config.yaml
n_experts: 32
d_expert: 160
activation: "swiglu"
router_score: "softmax"
normalize_top_k: true
router_logit_norm: 1.0
norm: "rmsnorm"
optimizer: "muon_variant"
dataset: "wikipedia_en"
Below are experts of layer 7 (counted from 0) of a mixture-of-experts language model. Rows are named router (the router's row for the expert), gate (a neuron's input weights, with its number), up (a neuron's input weights, with its number), down (a neuron's output weights, with its number) and show model dimensions 64-127. Each number is 500 + 25 x the weight over its row's rms, rounded and kept within 0 to 999. Numbers have three digits each.
After each expert's rows: "mostly gets" lists some tokens that are sent to it at least half of the time; "raises" lists some tokens whose logits its average output raises strongly, later layers aside. This comes from a sample of Wikipedia text that the model never trained on.

# expert 6
router:552467489512479492502525516505510516553511473494534502499477510476551493487507518496452512488483487440483540479523441533497545500472510516473502535489537542491477521506520524476471526545516476
gate0:521490515529504520494542484486485508473502503528494513505509512535509493459507575500506476561479452495504513475533498498471504512477487471489498498534485531490552562492486525507501480495547507
up0:457480540490494507538517528560460493502510518502508528527509515501486530504455498505476519489515487475583509490501498479522472517496535466522491497490501501480477450492508523466509501502467513
down0:507498500519488501494464504491504500538487503513482482525491498502533505482526434534495544533501469527453494481504508512502542497494511540489475532491499497555519496500477483494530494502462594
mostly gets: "%", " km", "′", "000", "°N", " second"
raises: " |", " in", ";", " as", ",", " |\n"

# expert 9
router:522558515518441540488505516465504466525510470493466545464469506505497498504495521466520508471503500471526460508500499531539504481517488530484485507438527507521480500519489458499475507518547480
gate0:518481476468474516524495506485437486472496514498488471503490524479541501498545495477500504491524469449469479527489500492462515510523495497541520501533521504487506539553509533454501497475500507
up0:488473527486440498516508511544479474526495502550492535499473499492487488519471541487496495531512500549568507485550500459471481502479522472511499501513498496511485471474488520491509504525444576
down0:477494524514566508469474533485491492516503468483495501525454501520523505507486526539501552497429491505461504503536534538457520525517492528525486522495534469536497520454521504502489455486494557
mostly gets: " s", " S", "-s", "(s", "S", "s"
raises: "uit", "outhern", "ister"

# expert 24
router:475494479522458496457496505528571480515479510478538470540498491518480511486433527495493474522497488457509456506489532529532476481539507457502511531507504497480517514493505522486475441468503469
gate22:499546529511543503513430498548518466526471473522491486490489519551470511488513520533485502505485531546493522463508510521501510503529473489481503489501480518471519492495514528475471482503513552
up22:507550543544525494508479481554476481509491500474500514490515494533476500491511547461495485498527506505529490496503481503528475498479497500510518518490460522501491520534522516488509498533504511
down22:438485485476485560540509490492499544504505503535491531502512516509502501499477502555510496496483461515467497488512524487498513487555512469511490503484569538480500443470489505501522502513472460
mostly gets: " ", "|---|\n", " $", " up", "″W", " −"
raises: "10", "15", "14", "17", "5", "18"

# expert 11
router:454516477514451533563544491545487524508514539483528459511451490522529494500507522526494505482526491515520477506490456464505519495517542466530473536494545542502488503532506457457519513492526477
gate7:490508475530504497503506454510452492505510471513539425556503474515553499480482484477509545533463469498521498504522523519496531464463513488496511506492510498519445485531538499552460422497473551
up7:518492540500511502483515496486509470512522501510488541480571472422474465532518454519498493468496490473507465548543547491509473520485480476530516552530514503531520499526467509504522504504535463
down7:502517502494475518450493491498449464497530510499492467554515498480516505529531499467489554547480481529472529505554511546501542520506558488547516500501487544477486497536535519528481481474512517
mostly gets: " sp", " sh", " Sp", " Sh", "-l", "-h"
raises: "o", "ow", "ov", "in", "op", "ot"

# expert 25
router:529516522490475500476491503448488526475513502532487479512552528482450503516493503558511492472493474553498506447530484504524502505496506511535506514527452449534505531463502481518464499493528488
gate7:556470499540492496491503509488513489487502494506510486484503506477500529538533510468490509507523483491497502470507480503513528481488512495493489488489470514531465467510512477524501476532488480
up7:496497499490485506516520495457485473520515498484508491505529479479483512508503474520525509558492484465486503511502517541520494508499465536528549526528538506506516558498493484509529491565488509
down7:546511484501466459489499505519538495500489524504511470527501508523496508548505547490499540521492533483487489500513515522487507503494562530513510495446512524495479447507508500510520499504474495
mostly gets: " in", " In", " at", " from", "In", " of"
raises: " the", " their", " his", " this", " its", " a"

# expert 22
router:465531541464547487486500474507494526516510552536494515476508462502474499499525520494540474497438476513515463499498472497525519500438523489540506511502462463466514498478470465538508533458483510
gate7:483496502520496531495478498503466445506451500551517470531448518512487555506521515490519510516513471491516489468504481506470494492511530478499469497504507533527458504482487489497499416512456468
up7:499458467488498502487524495528509498501504489485489569500547478487507498560515498500496527465496517471483466503494499471515515505445456460520541527531496514518509491498476502503512489507501476
down7:522462506523424466464471499505475462518485514492467466523481466479562497486518532511489527537526500498518520548518471525441514514518499489533504512517492506510511458503512499506546470520499492
mostly gets: " on", " are", " has", " with", " have", " to"
raises: " the", " a", " their"

# expert 20
router:563515428446508481514528507519456499496495513536504515537560513499509492501504454492521476511487517512500504512497513478463454545493506486497504496481483535445455492506496461466547485554522470
gate12:499519528539516524509508520511535502497499511478487517484509490520488509473505476593548491503498514507506524533551497473474511510500470448511458528511507527416479507449465507490512498446526491
up12:528482472505502488535511474507509522463500500508498465500478522502481549511496494503499524566534473505494502493455476503509467505504478529429463512506505502468468518510522527499461518452496501
down12:498508477510507478515486501498480453444549529494504479493543566532445515522555520505469442507523512470481486476517495466499469506471503514502516491475489481491490480511518557481538483514463500
mostly gets: "erv", "leg", "abor", "por", "enc", "asc"
raises: "it", "i", "e", "re", "o", "ers"

# expert 16
router:504493437449487508525526469530510499471512518497527530519520496504487497514542462517486486532469475518507493484519520512498509539448492532495486523506491502531472513469534517438503483519482478
gate15:470480528488503467503514507498491496511492499474472483512477490498530506515479473504517461503464453524538482497504544523464551531471508498542474560490488524479458501507485538529540544499502499
up15:562500508479533512542500477520501446543506489468502484464496480463500501468490492494496543491534533472468513536552534494472498490470506511488507464502473479516513499479517470509519471498480506
down15:520457507475493534504478509530496493496473497509530502471492497514514496499483505526518499454481528518519534539491470488473455484513509481484519505487483447472489512476513497501511504513447471
mostly gets: " con", " ar", " se", " cont", " le", " al"
raises: "it", "in", "o", "t", "c", "p"